Below are experts of layer 4 (counted from 0) of a mixture-of-experts language model. Rows are named router (the router's row for the expert), gate (a neuron's input weights, with its number), up (a neuron's input weights, with its number) and show model dimensions 0-63. Each number is 50 + 15 x the weight over its row's rms, rounded and kept within 0 to 99.
After each expert's rows: a language model's description of what the expert responds to; "mostly gets" lists some tokens that are sent to it at least half of the time. This comes from a sample of Wikipedia text that the model never trained on.

# expert 50
router:66 55 46 33 50 68 18 52 44 61 75 37 48 42 59 32 71 60 60 35 54 52 54 49 44 64 32 38 20 56 56 70 58 36 53 32 30 79 43 47 58 41 51 52 75 15 62 55 56 68 70 66 39 48 58 47 53 43 60 51 28 38 43 23
gate0:83 46 74 30 54 46 40 57 38 63 58 46 39 65 68 55 50 70 52 74 41 58 63 56 47 68 56 65 43 43 62 72 67 46 38 52 63 81 36 42 73 47 22 51 49 73 87 49 44 31 54 45 56 39 60 45 49 39 51 41 35 54 45 75
up0:72 29 44 65 59 65 43 34 64 47 45 67 46 62 63 49 42 86 62 72 44 55 72 57 25 69 71 62 58 46 51 40 87 28 59 70 46 81 50 50 45 36 25 49 32 62 68 54 62 22 45 42 46 49 68 43 61 48 53 30 65 41 57 72
gate1:38 57 38 42 45 44 47 64 69 73 80 33 59 45 45 50 45 42 56 23 34 65 27 60 55 69 25 37 48 48 67 49 37 61 53 32 44 85 47 51 95 50 81 80 34 59 65 55 52 99 61 44 48 61 59 52 61 41 70 55 48 49 61 36
up1:51 29 35 38 48 53 45 51 39 64 50 38 70 50 51 46 31 37 60 31 56 45 56 68 33 72 34 58 52 50 88 37 37 56 42 18 40 52 32 62 75 62 63 74 32 59 94 47 65 84 62 65 52 60 45 14 57 35 43 31 47 54 44 18
gate2:85 28 38 64 51 61 38 51 33 66 50 58 47 59 56 27 65 70 52 45 38 55 46 59 55 39 63 23 02 63 56 46 46 48 34 38 51 51 50 60 38 34 61 54 43 19 64 83 41 49 70 53 63 67 29 90 66 63 41 47 67 42 40 32
up2:55 43 45 32 59 66 28 28 52 62 49 62 29 59 52 62 58 54 41 73 04 43 79 52 35 49 57 31 26 68 42 38 68 42 42 20 39 58 57 51 35 69 42 51 40 40 45 77 61 50 52 52 54 70 50 58 26 59 35 62 39 56 65 35
gate3:20 23 30 40 65 30 34 57 35 62 89 38 73 50 38 59 80 68 52 28 43 50 57 50 28 63 36 36 48 58 64 60 67 58 61 29 68 55 63 60 26 43 49 68 58 39 50 45 38 60 44 56 33 44 33 70 20 43 67 56 15 59 40 30
up3:24 53 29 59 45 42 28 53 60 44 64 56 57 50 38 56 53 48 52 50 44 55 48 57 25 93 39 49 52 64 60 47 57 47 46 42 46 64 66 49 55 50 40 80 53 29 28 58 52 54 51 72 29 40 19 46 44 40 84 50 39 71 42 18
gate4:56 48 31 43 58 72 39 43 56 38 33 71 54 68 60 56 47 60 53 46 71 48 68 79 55 44 49 94 71 68 56 43 44 33 37 48 68 68 42 43 67 61 52 48 72 56 64 63 36 77 53 64 70 27 64 52 36 49 48 44 37 38 48 49
up4:56 59 15 28 53 52 34 29 66 35 44 60 24 57 65 43 46 39 66 67 51 49 65 70 48 35 82 89 77 46 55 51 13 38 30 44 42 50 56 53 50 60 40 40 72 62 50 55 48 48 37 49 57 44 38 46 34 44 50 62 40 55 61 55
gate5:68 54 69 43 54 62 05 66 33 44 54 49 34 42 57 40 22 39 71 47 55 46 20 47 52 53 19 60 26 75 62 10 59 54 37 38 43 50 39 23 49 17 44 82 30 35 64 41 78 40 76 68 45 21 29 58 51 45 47 66 40 51 49 53
up5:58 49 48 43 69 41 31 55 29 72 37 61 35 26 63 66 25 41 71 41 81 35 42 41 47 36 24 67 51 52 75 35 33 54 46 33 22 67 74 49 60 33 35 65 35 26 41 62 51 50 83 56 41 55 41 67 57 69 62 48 53 60 54 42
gate6:62 65 78 26 77 66 35 54 66 30 68 32 42 55 69 53 67 63 45 50 31 44 55 69 42 73 67 19 41 32 51 47 40 56 59 34 57 48 29 60 48 69 54 28 72 33 45 55 95 52 51 66 55 56 39 59 49 56 48 44 48 29 55 49
up6:58 58 37 48 57 70 39 19 52 40 57 36 53 51 67 56 53 81 61 65 59 39 66 52 44 47 87 30 44 38 42 34 53 69 58 37 43 23 48 51 55 61 44 31 77 56 38 80 54 33 60 74 62 69 36 72 29 54 64 28 23 44 60 38
gate7:73 54 52 61 59 47 53 55 55 53 58 38 40 18 66 36 41 59 39 27 25 62 44 53 55 48 46 28 20 65 57 62 32 57 56 43 72 65 47 48 69 66 68 54 82 30 45 49 45 58 49 42 60 51 57 65 47 11 57 40 49 47 49 37
up7:81 57 58 34 62 57 43 29 55 68 51 51 45 42 68 42 16 47 51 56 21 48 65 49 37 54 37 44 47 49 54 56 58 49 51 45 68 67 32 66 52 46 37 52 83 41 38 63 40 75 44 48 57 51 47 74 38 17 64 46 35 68 73 38
Opening parentheses, dashes, section heading markers, and infobox field words after a line start, such as Died, Founded, coordinate symbols.
mostly gets: "===", " (", " =\n\n", "′", " high", " home"

# expert 63
router:46 55 71 55 38 41 23 46 24 45 57 47 38 37 72 35 34 66 37 22 14 26 00 55 56 53 33 44 64 62 57 56 56 65 30 23 57 41 54 27 64 59 30 34 75 53 39 57 36 44 70 48 40 66 57 51 52 51 54 67 33 31 46 18
gate0:15 57 55 61 48 49 61 53 71 34 58 30 59 61 57 28 42 51 59 73 85 76 72 55 60 61 30 57 62 72 78 44 58 52 54 17 37 36 66 46 48 34 45 40 33 59 80 48 32 26 67 34 61 65 52 33 52 22 33 64 48 64 26 42
up0:34 65 59 62 54 53 49 82 45 33 50 18 57 52 63 23 57 74 37 58 73 41 60 62 63 72 20 57 63 47 73 47 52 76 48 31 31 54 55 26 27 35 50 40 44 43 64 41 37 38 52 41 63 36 56 40 42 28 54 62 30 55 55 39
gate1:44 42 50 59 62 53 39 48 34 67 55 23 30 38 46 62 62 73 53 48 53 45 45 62 45 42 26 55 60 39 43 67 68 44 94 37 73 81 23 47 67 44 29 37 62 46 51 29 74 73 38 74 77 53 60 58 45 39 66 52 62 40 34 72
up1:33 51 48 34 85 15 27 40 37 55 53 31 51 52 68 48 47 53 39 73 41 58 49 59 39 31 24 57 70 66 61 48 28 61 81 57 47 45 39 65 72 43 52 46 44 58 69 59 60 82 18 49 77 52 40 56 60 35 50 27 52 87 34 46
gate2:48 46 53 30 39 69 21 52 61 39 71 34 48 46 66 51 55 72 73 60 50 39 67 68 76 61 52 66 62 65 63 58 39 46 30 25 59 53 47 60 43 45 42 40 53 46 54 49 36 32 39 37 36 54 63 12 38 64 37 65 43 55 39 79
up2:39 47 54 43 35 45 61 81 69 21 61 34 52 45 49 44 33 74 38 61 11 42 52 57 73 79 35 44 75 53 83 56 28 40 46 49 49 44 41 89 44 57 59 36 26 42 44 69 34 32 53 20 45 27 56 58 35 51 63 70 60 74 43 64
gate3:55 43 43 64 76 44 51 51 69 44 81 66 45 66 55 10 34 53 56 37 60 49 48 42 51 64 56 78 59 43 56 48 51 56 34 60 77 74 44 50 29 44 39 43 89 43 57 56 46 36 56 38 32 60 40 63 36 73 79 67 54 65 52 59
up3:51 43 52 79 58 38 67 97 50 56 46 34 28 47 66 67 26 36 30 41 54 47 17 39 76 50 54 49 80 55 62 84 43 51 33 47 60 56 57 54 44 63 33 40 66 45 28 37 66 48 51 40 35 44 33 56 54 53 61 44 65 64 44 58
gate4:37 53 55 58 62 58 59 46 39 72 50 10 62 56 64 64 44 71 46 42 40 27 00 70 61 67 50 37 55 55 55 35 38 50 47 43 82 28 37 50 33 25 54 66 76 32 50 54 63 48 52 61 58 42 37 48 47 39 42 85 43 41 80 72
up4:44 37 62 61 62 68 44 39 28 44 39 22 51 51 53 67 45 56 35 35 34 39 30 54 58 43 58 25 50 38 50 43 74 38 71 52 70 31 52 49 33 25 43 26 36 34 37 62 50 50 47 53 67 47 40 49 36 59 58 70 35 27 82 72
gate5:72 30 30 58 63 35 24 36 29 40 64 48 36 41 46 52 28 29 39 38 39 60 28 49 35 63 19 33 40 49 47 52 57 55 77 20 58 75 16 51 85 38 35 55 38 63 56 49 28 56 49 52 48 49 56 40 70 46 34 66 55 56 44 38
up5:50 28 37 57 52 66 34 56 74 07 64 41 25 40 64 66 41 53 25 56 39 60 19 58 52 69 30 27 65 56 57 31 44 62 57 28 36 54 39 52 59 33 20 32 51 47 57 58 32 14 46 49 68 31 58 27 63 39 25 49 30 32 80 41
gate6:73 61 53 56 71 37 55 59 54 30 66 22 19 70 55 38 34 73 25 75 56 73 39 70 19 55 65 65 53 48 73 38 60 57 59 73 33 41 03 28 74 30 56 51 34 35 45 55 65 60 68 56 52 70 49 20 44 35 75 33 51 46 58 44
up6:54 44 32 35 70 31 35 71 59 28 60 34 22 61 57 55 34 62 08 21 45 86 54 71 38 51 69 51 53 41 61 42 69 62 47 57 22 32 23 21 53 33 45 57 54 45 59 54 45 67 70 29 72 68 24 52 61 35 55 33 52 57 20 63
gate7:52 31 37 31 37 48 41 34 60 22 61 50 51 40 76 63 46 39 36 57 52 37 12 58 49 43 53 40 61 46 79 45 21 47 46 40 59 31 36 49 37 69 52 55 52 62 56 54 28 28 75 72 51 37 37 20 31 37 30 63 24 37 43 24
up7:51 58 43 61 48 40 49 35 38 23 43 62 35 51 63 76 38 67 26 55 57 51 33 60 33 52 22 47 59 58 78 68 50 53 61 44 38 44 45 28 35 56 49 30 45 66 52 49 21 41 48 43 37 43 82 06 42 50 54 40 04 50 73 20
The preposition in, opening parentheses, as, for, during, including, and the piece -ult in result, faculty, ultimately.
mostly gets: " in", "ult", " un", " (", " per", "("

# expert 11
router:53 32 58 50 51 61 37 58 45 58 57 44 63 69 41 33 61 74 49 28 35 42 35 29 46 53 55 45 61 67 73 77 14 44 66 64 51 50 71 37 83 36 50 73 39 41 43 58 63 61 47 63 49 58 41 44 19 70 69 63 41 13 52 36
gate0:47 48 50 62 51 55 46 24 53 52 59 72 47 55 57 46 64 54 57 40 52 62 42 42 49 39 43 51 66 75 68 27 66 58 55 54 61 53 76 55 55 46 74 53 32 50 65 66 62 55 51 47 70 99 84 65 72 44 62 28 24 40 66 64
up0:56 70 36 66 43 50 52 27 24 65 46 37 54 68 60 56 84 68 37 64 47 33 32 34 56 47 47 49 51 83 66 45 53 54 60 52 32 54 59 50 78 22 55 72 60 44 76 48 45 32 55 59 54 81 53 71 23 73 73 50 51 57 43 27
gate1:59 34 34 33 52 49 67 64 31 32 72 59 48 34 42 57 72 59 71 41 19 67 66 87 44 64 47 55 55 37 48 71 45 33 78 20 42 52 43 61 34 55 59 47 31 59 56 62 79 28 55 52 74 28 66 18 55 40 39 37 22 43 17 55
up1:61 50 37 55 49 50 64 75 48 51 61 36 60 43 17 55 50 87 28 28 47 35 61 56 80 39 71 60 35 63 57 47 50 78 75 59 47 28 41 50 71 65 40 75 30 66 41 48 73 59 39 55 64 39 53 22 61 58 57 47 37 26 62 27
gate2:37 32 38 61 36 33 59 64 29 38 63 40 36 74 50 64 48 61 36 31 80 62 59 42 73 58 66 35 74 48 61 24 32 57 23 32 39 75 59 65 66 36 43 70 44 48 48 70 45 59 53 48 52 46 54 78 53 59 85 72 47 28 59 62
up2:35 55 35 68 38 56 41 39 53 25 52 54 76 45 61 16 44 56 52 47 22 49 39 58 33 41 57 48 57 41 56 36 79 65 42 54 52 38 34 42 12 54 68 83 42 43 62 74 39 49 42 35 61 44 40 67 64 31 49 57 50 59 56 70
gate3:33 23 35 37 63 62 52 40 46 45 68 41 54 55 67 70 47 55 63 36 63 47 19 47 84 37 53 31 65 60 80 53 32 56 54 46 52 67 46 48 60 38 18 63 39 48 53 49 32 68 61 45 43 59 25 37 31 49 53 45 48 42 49 82
up3:42 39 20 42 73 50 38 38 31 17 47 33 69 43 56 33 26 35 63 33 58 47 38 48 43 51 61 36 75 44 71 54 31 47 62 44 70 54 66 39 56 47 24 82 43 41 46 53 64 75 69 66 48 75 08 49 43 41 33 68 63 60 43 63
gate4:43 95 50 49 44 56 57 21 37 38 59 48 46 89 55 67 73 63 17 63 62 41 45 43 83 52 58 39 56 48 70 34 50 49 35 36 44 74 22 67 62 17 53 49 36 27 47 42 47 55 42 77 37 69 50 46 33 78 46 44 41 42 49 26
up4:51 55 50 50 51 38 40 59 56 30 26 54 61 62 63 51 29 51 67 51 29 30 58 56 61 78 49 38 61 72 42 48 44 56 63 32 44 73 63 79 57 51 72 77 45 39 41 46 62 70 53 63 69 72 31 50 40 51 44 72 52 47 55 34
gate5:44 48 60 35 57 37 28 45 40 61 70 38 44 57 71 24 28 55 46 36 57 23 29 62 62 69 52 34 47 61 66 40 47 46 47 38 53 54 27 49 44 65 64 39 43 16 44 57 35 39 61 44 42 36 36 33 40 53 42 63 34 40 78 42
up5:28 30 60 55 44 33 50 34 57 59 61 43 31 65 46 28 32 52 26 30 68 38 48 48 43 57 42 43 60 68 78 68 63 51 47 47 39 40 54 34 37 49 64 06 30 25 32 67 26 27 48 41 27 26 33 47 38 51 45 58 35 43 70 36
gate6:43 46 77 39 69 37 42 37 64 37 67 68 52 51 65 29 72 57 54 73 16 52 56 43 58 70 38 48 69 45 45 38 46 40 43 55 53 47 50 65 41 44 45 28 59 29 53 30 69 40 57 61 42 55 54 35 46 54 47 04 54 63 45 29
up6:65 40 38 24 71 36 52 61 41 62 75 72 53 74 69 43 62 68 73 69 31 39 62 46 41 54 59 41 61 60 41 66 73 52 46 36 61 39 40 50 36 56 43 54 24 49 77 29 81 59 67 37 55 51 49 51 43 48 60 43 53 68 33 36
gate7:72 34 48 24 54 42 30 60 45 55 51 40 26 74 61 38 45 45 56 46 61 63 56 45 56 80 39 42 45 54 46 71 45 25 40 51 41 27 52 37 64 28 79 52 46 81 31 74 68 64 49 46 44 46 62 59 41 39 47 42 61 60 18 54
up7:74 38 40 47 48 43 42 71 64 48 57 85 29 55 55 60 55 66 39 45 50 63 48 43 37 53 45 47 73 52 70 60 47 21 21 25 44 25 44 47 56 40 84 52 55 67 45 75 51 69 61 64 51 44 52 56 58 33 49 52 21 55 12 39
Tokens at line or section starts in lists and tables (hyphens, brackets, newlines) plus word openers like con, ex, Que-en.
mostly gets: " con", " ex", " Al", "===", " ar", " cont"

# expert 9
router:23 63 60 61 47 30 31 58 56 45 54 47 66 65 82 34 37 54 49 44 47 28 59 62 61 51 36 17 48 43 00 67 71 46 42 45 42 42 45 52 65 59 56 32 52 39 66 66 56 79 70 48 66 53 29 41 35 63 83 47 38 35 64 19
gate0:46 62 56 68 52 35 24 65 83 67 46 34 62 42 59 42 42 54 52 32 61 77 46 54 40 55 30 77 55 62 29 24 35 01 47 33 67 41 60 59 69 39 41 09 50 43 38 73 66 43 76 51 40 47 49 44 28 46 65 63 44 37 42 52
up0:51 74 54 59 27 25 55 66 74 42 56 47 46 53 71 52 47 55 60 49 49 60 74 80 61 55 44 55 40 67 42 34 58 45 91 39 64 53 47 59 41 57 35 30 50 70 36 56 56 50 80 44 69 62 61 41 65 74 60 27 31 26 41 46
gate1:39 31 30 37 55 36 60 60 45 21 67 59 44 56 57 29 47 75 18 67 62 65 65 55 52 71 50 61 50 72 19 37 66 71 47 61 44 45 49 39 51 58 54 38 47 43 71 43 59 58 47 41 49 52 47 38 57 42 57 48 44 54 49 37
up1:25 49 59 67 65 39 77 62 46 18 80 50 38 47 50 36 42 61 46 38 63 61 51 50 54 51 46 53 32 62 26 70 61 54 42 52 58 28 56 22 57 45 43 41 55 62 67 68 53 32 62 83 33 48 52 36 55 33 34 61 62 75 56 46
gate2:50 36 42 36 47 33 79 38 26 16 71 50 60 75 69 48 62 67 38 56 68 80 54 60 54 50 46 40 61 57 14 53 27 60 36 50 14 35 61 39 38 54 41 65 84 29 45 65 55 63 77 27 39 35 59 26 58 52 46 43 50 54 47 33
up2:43 53 49 61 36 48 42 46 45 26 56 50 43 66 59 66 28 48 37 69 38 50 34 57 38 27 13 34 70 49 35 34 41 83 39 69 11 32 72 50 20 60 48 47 70 49 35 56 53 66 65 34 69 41 69 32 70 58 49 41 62 31 38 14
gate3:59 48 35 56 47 42 37 67 38 72 57 61 27 56 48 26 67 55 40 53 58 25 52 87 60 56 36 50 43 41 07 41 56 64 63 36 65 69 55 39 31 46 65 29 52 54 71 89 61 74 49 66 36 75 53 43 69 82 75 48 47 48 59 37
up3:52 58 47 61 53 35 31 60 19 65 60 50 43 54 53 36 48 52 56 39 54 64 36 74 77 55 48 49 48 50 21 41 28 68 61 42 76 86 30 42 43 88 44 24 49 52 53 64 61 89 68 56 33 54 82 59 67 47 57 39 62 50 67 22
gate4:31 48 46 51 61 25 16 48 58 76 54 27 46 61 58 28 29 51 50 54 57 91 40 70 82 36 49 56 57 49 17 59 49 64 39 47 66 37 41 43 63 43 45 39 69 48 78 39 69 43 62 76 56 51 50 67 29 77 70 42 44 56 57 39
up4:52 61 51 41 47 03 09 46 52 78 52 37 44 45 60 27 32 43 38 56 41 75 48 69 70 43 56 39 65 40 33 41 29 57 48 46 71 55 46 41 67 48 63 49 59 30 66 38 56 53 55 63 54 46 19 40 32 64 67 45 35 27 70 30
gate5:35 40 56 12 78 28 38 52 39 21 40 59 76 56 68 45 48 81 48 29 38 27 29 49 52 70 43 28 49 49 09 49 69 33 26 53 49 46 13 50 38 73 68 43 48 49 55 90 40 55 61 39 46 38 28 56 29 35 71 42 48 49 39 40
up5:49 40 46 20 54 42 45 32 46 33 41 65 77 63 73 53 57 73 44 29 42 40 49 46 29 52 55 42 45 58 18 25 70 33 35 58 51 65 33 41 51 67 61 49 47 59 60 97 37 44 55 35 45 34 46 41 19 24 70 34 51 44 35 50
gate6:58 46 19 65 51 29 68 46 30 46 58 56 69 64 75 24 59 44 43 39 74 47 60 57 47 36 30 53 62 50 44 51 35 32 27 50 38 72 66 42 68 51 46 46 56 55 55 68 58 63 99 34 33 49 35 37 31 26 64 43 40 31 47 50
up6:51 67 47 73 41 31 48 55 23 54 57 77 33 56 51 46 50 17 64 49 68 42 47 43 65 51 14 47 51 49 40 57 39 53 38 53 37 72 72 62 54 66 19 29 48 38 64 78 49 70 80 34 13 46 12 35 38 42 56 40 41 50 50 36
gate7:73 37 38 43 81 37 35 56 37 62 62 53 69 38 79 43 45 56 72 59 64 52 47 46 62 61 28 37 47 31 47 59 58 25 54 37 51 23 43 60 37 48 62 58 44 40 47 48 78 99 70 41 69 66 52 49 37 42 59 41 64 25 54 44
up7:67 20 38 31 71 26 34 56 53 54 45 41 56 30 66 38 44 59 69 35 73 44 38 37 40 44 32 34 73 36 40 68 74 45 13 49 40 37 53 65 38 45 46 29 63 58 27 64 59 72 49 33 50 37 36 25 45 39 41 48 73 39 39 59
Function words such as of, a, he, In, plus word-initial pieces like En-, ro-, charac-, in ordinary prose.
mostly gets: " ro", " en", " In", " do", " En", " build"

# expert 59
router:46 42 61 50 34 54 26 77 50 58 51 60 34 48 42 43 65 44 51 67 56 44 29 56 45 48 43 25 53 58 51 43 24 56 60 56 59 65 52 34 79 16 44 54 43 35 53 52 47 50 69 71 29 56 37 77 39 35 35 69 47 40 35 18
gate0:47 69 60 54 29 56 44 60 54 40 45 17 82 50 75 56 60 39 53 62 59 48 51 72 65 83 32 16 71 43 82 32 36 48 60 56 58 71 61 56 52 76 78 44 51 35 67 61 56 50 45 49 81 56 74 44 43 83 73 79 55 08 41 59
up0:27 67 59 82 34 44 72 53 57 47 45 21 59 71 61 46 38 56 41 61 64 56 64 79 57 63 25 36 78 55 67 37 25 52 37 63 32 63 63 49 50 40 65 42 32 37 60 71 35 31 64 55 48 73 65 45 33 64 80 69 34 25 61 49
gate1:69 49 38 42 30 60 48 59 25 39 57 46 54 52 43 39 66 70 61 62 58 25 39 99 68 67 22 25 44 75 58 34 48 61 53 49 46 50 23 37 36 37 53 77 51 48 64 65 52 24 49 30 62 40 56 69 48 48 51 54 34 50 54 16
up1:49 44 60 33 35 48 74 46 07 45 57 52 47 53 52 46 78 82 38 53 46 46 43 81 58 75 44 37 60 68 51 38 51 71 60 69 46 72 37 38 39 53 49 78 50 29 64 86 47 35 48 37 50 45 41 55 53 54 34 57 43 42 62 19
gate2:47 50 51 64 46 24 67 52 40 41 44 45 70 53 42 27 57 45 53 44 59 55 16 67 48 88 16 37 54 68 48 44 48 24 69 32 65 67 23 24 85 71 48 58 58 41 70 75 40 50 57 64 56 30 59 65 04 73 66 59 29 49 41 66
up2:55 30 36 34 54 27 21 51 50 58 57 51 45 61 48 38 25 39 48 68 64 41 52 59 71 76 33 68 56 55 35 43 61 62 62 41 70 22 40 15 54 43 41 41 44 43 40 44 39 35 39 39 39 56 59 68 68 48 58 22 54 60 74 61
gate3:50 37 56 64 40 35 75 46 43 50 74 43 67 52 57 39 56 59 44 43 48 49 54 56 45 60 53 42 26 77 69 49 68 42 58 26 57 47 59 45 47 58 55 58 33 60 47 81 49 26 98 38 47 68 65 30 33 84 41 48 50 33 34 36
up3:52 71 65 77 40 52 70 52 30 70 47 54 36 44 53 67 54 53 39 57 60 51 55 26 34 53 44 26 53 46 72 41 56 57 63 51 27 63 68 48 64 61 50 44 23 46 38 99 26 32 79 51 58 74 89 43 34 68 56 21 47 27 28 48
gate4:42 52 34 46 39 34 50 49 40 60 63 24 43 80 42 20 22 54 42 61 58 52 42 58 54 57 39 31 50 44 34 38 33 43 29 59 65 48 44 22 65 50 34 37 32 49 61 14 62 30 70 37 40 50 43 57 69 47 64 37 50 40 38 55
up4:41 29 45 48 55 35 57 70 22 61 34 12 52 59 43 37 51 37 23 61 51 50 54 33 33 46 35 69 32 50 39 60 39 56 57 71 78 44 35 27 68 28 24 38 64 67 45 16 52 57 47 35 35 77 75 50 75 50 42 56 54 68 36 54
gate5:64 15 48 62 24 75 19 72 40 61 59 27 37 54 48 48 65 53 64 65 54 36 16 48 44 49 73 31 61 74 41 30 42 32 51 46 64 56 50 35 35 55 37 70 56 33 24 48 57 44 60 35 39 57 09 77 55 49 62 39 31 43 31 49
up5:57 22 67 58 37 94 30 47 54 38 54 23 56 52 51 50 50 52 53 81 34 36 31 44 38 53 79 25 34 69 25 50 41 21 35 51 72 51 38 27 41 61 36 74 51 46 41 20 40 47 45 41 39 62 28 57 56 72 36 48 39 57 41 52
gate6:62 48 75 06 63 27 25 30 24 56 65 40 72 47 65 25 56 54 84 35 23 39 32 54 39 32 35 37 60 64 27 67 62 53 50 24 64 64 55 56 48 41 45 78 46 64 52 59 43 47 60 36 32 21 25 65 62 41 39 37 54 38 44 47
up6:50 56 67 28 39 51 67 38 46 25 53 50 47 44 65 38 44 45 58 36 40 33 52 66 49 73 54 61 39 53 41 44 33 58 41 28 28 66 38 42 62 44 39 85 38 59 50 55 45 21 23 45 49 40 31 55 79 72 49 32 34 40 46 35
gate7:75 31 22 43 56 37 20 66 52 75 61 45 50 33 62 41 76 37 49 60 60 31 56 37 52 68 63 66 58 82 48 56 31 60 88 60 49 55 37 53 87 34 35 64 46 70 63 64 43 28 27 80 41 70 54 52 58 48 48 32 52 58 55 86
up7:41 44 67 46 19 47 43 76 37 71 70 16 65 53 53 69 77 74 56 68 55 50 47 53 47 67 44 56 56 52 34 23 51 56 33 48 48 74 39 46 46 41 31 54 43 49 69 43 44 36 57 51 23 83 49 36 49 75 63 46 24 43 51 62
Connecting words like and, in, to, by, or, but, into, linking phrases in prose and headings such as Later life and death.
mostly gets: " in", " and", " by", " or", " but", " into"

# expert 25
router:47 52 70 56 57 31 47 67 26 29 74 35 59 70 50 36 33 56 67 42 35 30 52 56 68 69 26 41 59 68 46 61 59 63 44 37 87 55 16 40 59 35 37 79 64 59 56 69 70 54 74 15 44 48 26 70 71 48 78 45 56 50 06 47
gate0:30 62 64 65 56 53 23 59 58 65 68 32 39 43 49 44 47 45 65 73 70 77 48 36 47 52 39 64 42 53 62 33 47 45 52 62 98 42 44 56 35 37 50 51 75 58 56 58 47 05 57 44 46 77 47 58 47 61 60 38 50 43 52 76
up0:52 46 40 45 73 43 48 78 15 69 53 45 37 47 40 73 40 28 45 31 67 57 53 69 28 44 52 60 57 49 41 54 63 28 79 43 56 28 46 49 73 73 67 56 47 50 65 91 55 51 58 39 72 50 55 60 49 48 44 20 60 13 30 58
gate1:25 50 48 54 50 64 25 43 53 32 63 12 49 64 61 52 37 21 44 30 55 62 44 64 48 18 20 47 60 75 51 37 71 67 69 45 58 52 38 42 62 42 49 53 47 62 66 58 34 44 21 52 33 66 21 66 61 62 96 51 49 22 35 46
up1:18 69 49 57 41 58 63 45 60 40 58 16 47 51 37 67 36 48 44 35 44 37 34 63 27 51 38 26 59 74 48 41 72 66 46 64 62 59 29 39 45 27 53 86 38 69 84 63 40 30 25 45 59 56 27 85 58 55 68 19 47 22 27 61
gate2:41 26 70 65 52 37 68 50 28 48 88 58 24 52 59 51 62 44 59 26 46 23 38 59 38 47 64 41 69 71 24 51 57 60 56 54 60 45 30 45 54 55 40 44 46 58 36 45 42 61 58 31 43 45 33 66 58 41 61 49 33 58 44 51
up2:38 37 84 80 48 39 64 52 56 52 78 40 40 56 48 65 58 44 60 25 37 69 47 73 35 51 89 29 57 52 31 64 64 61 89 59 57 80 51 47 48 46 37 33 47 62 53 66 59 59 70 28 37 55 31 69 54 56 63 40 36 55 13 76
gate3:33 52 39 46 28 76 12 64 29 57 38 53 34 45 58 42 59 41 32 54 82 56 64 55 55 48 48 46 41 72 60 43 78 34 62 55 73 54 33 37 72 71 49 32 38 38 65 67 61 47 48 67 69 48 55 54 38 87 46 47 50 38 35 47
up3:42 65 32 62 40 73 45 26 60 49 51 56 50 41 58 66 56 90 58 46 45 42 64 66 67 56 48 60 47 87 55 45 79 43 57 55 51 53 39 15 66 51 33 45 82 35 49 53 26 27 59 50 42 47 40 58 18 78 34 53 40 53 40 65
gate4:36 67 65 29 41 39 47 51 30 46 78 63 51 66 47 25 54 53 60 58 56 23 62 66 61 66 42 58 48 61 79 42 65 48 49 33 91 46 68 51 62 48 65 67 37 41 54 40 52 64 78 72 48 33 45 59 50 37 63 55 53 70 06 32
up4:18 83 72 29 35 63 65 47 50 22 59 61 45 37 35 31 48 58 39 51 53 21 73 68 41 74 42 44 41 38 80 59 63 48 30 35 60 47 33 35 46 42 63 63 62 47 61 75 23 68 76 60 66 36 32 54 70 43 58 34 41 56 33 45
gate5:67 68 59 64 54 67 59 76 37 43 56 80 50 49 74 43 33 63 61 40 39 36 57 37 75 67 37 65 71 54 39 66 53 42 47 48 71 30 31 51 52 48 54 51 84 39 50 67 56 70 52 45 63 37 31 48 27 37 58 34 27 67 59 51
up5:64 71 52 56 34 68 35 72 38 34 24 68 58 86 55 53 45 51 41 46 16 52 65 61 56 54 23 51 64 48 31 72 76 61 71 33 86 43 21 53 63 65 50 56 58 66 51 70 72 69 55 48 56 34 47 62 40 51 50 36 27 58 74 50
gate6:57 68 43 40 53 49 58 57 42 25 51 63 58 58 56 56 49 51 31 34 52 67 44 49 49 69 60 24 75 82 58 34 47 48 50 52 60 60 30 41 78 40 51 67 35 73 51 83 68 50 45 44 55 28 75 53 76 65 48 40 47 44 32 50
up6:58 35 68 24 77 49 73 24 39 32 64 64 36 44 42 78 46 41 25 41 52 64 37 52 56 52 60 42 62 49 55 36 53 53 54 63 57 61 06 35 79 06 59 48 63 79 46 45 51 49 37 61 48 62 69 47 69 54 43 41 49 77 26 41
gate7:35 46 69 60 56 23 26 39 48 70 87 37 66 43 41 41 66 38 63 50 60 35 41 58 62 31 36 42 27 77 45 53 37 44 61 37 70 40 43 55 47 35 47 53 30 58 68 63 69 68 97 48 35 37 57 61 34 69 71 63 61 46 48 43
up7:31 53 73 63 66 34 39 37 56 72 19 45 38 19 39 54 41 46 54 57 49 40 61 51 38 52 22 58 53 71 73 48 48 47 45 37 61 52 71 56 54 44 45 50 71 65 46 53 51 52 56 41 51 50 80 60 57 55 69 72 56 67 42 46
Prepositions and infinitive to following verbs or nouns, such as support to, Plan for, as well as, plus a few mid-word pieces.
mostly gets: " to", " for", " cons", " into", " as", " through"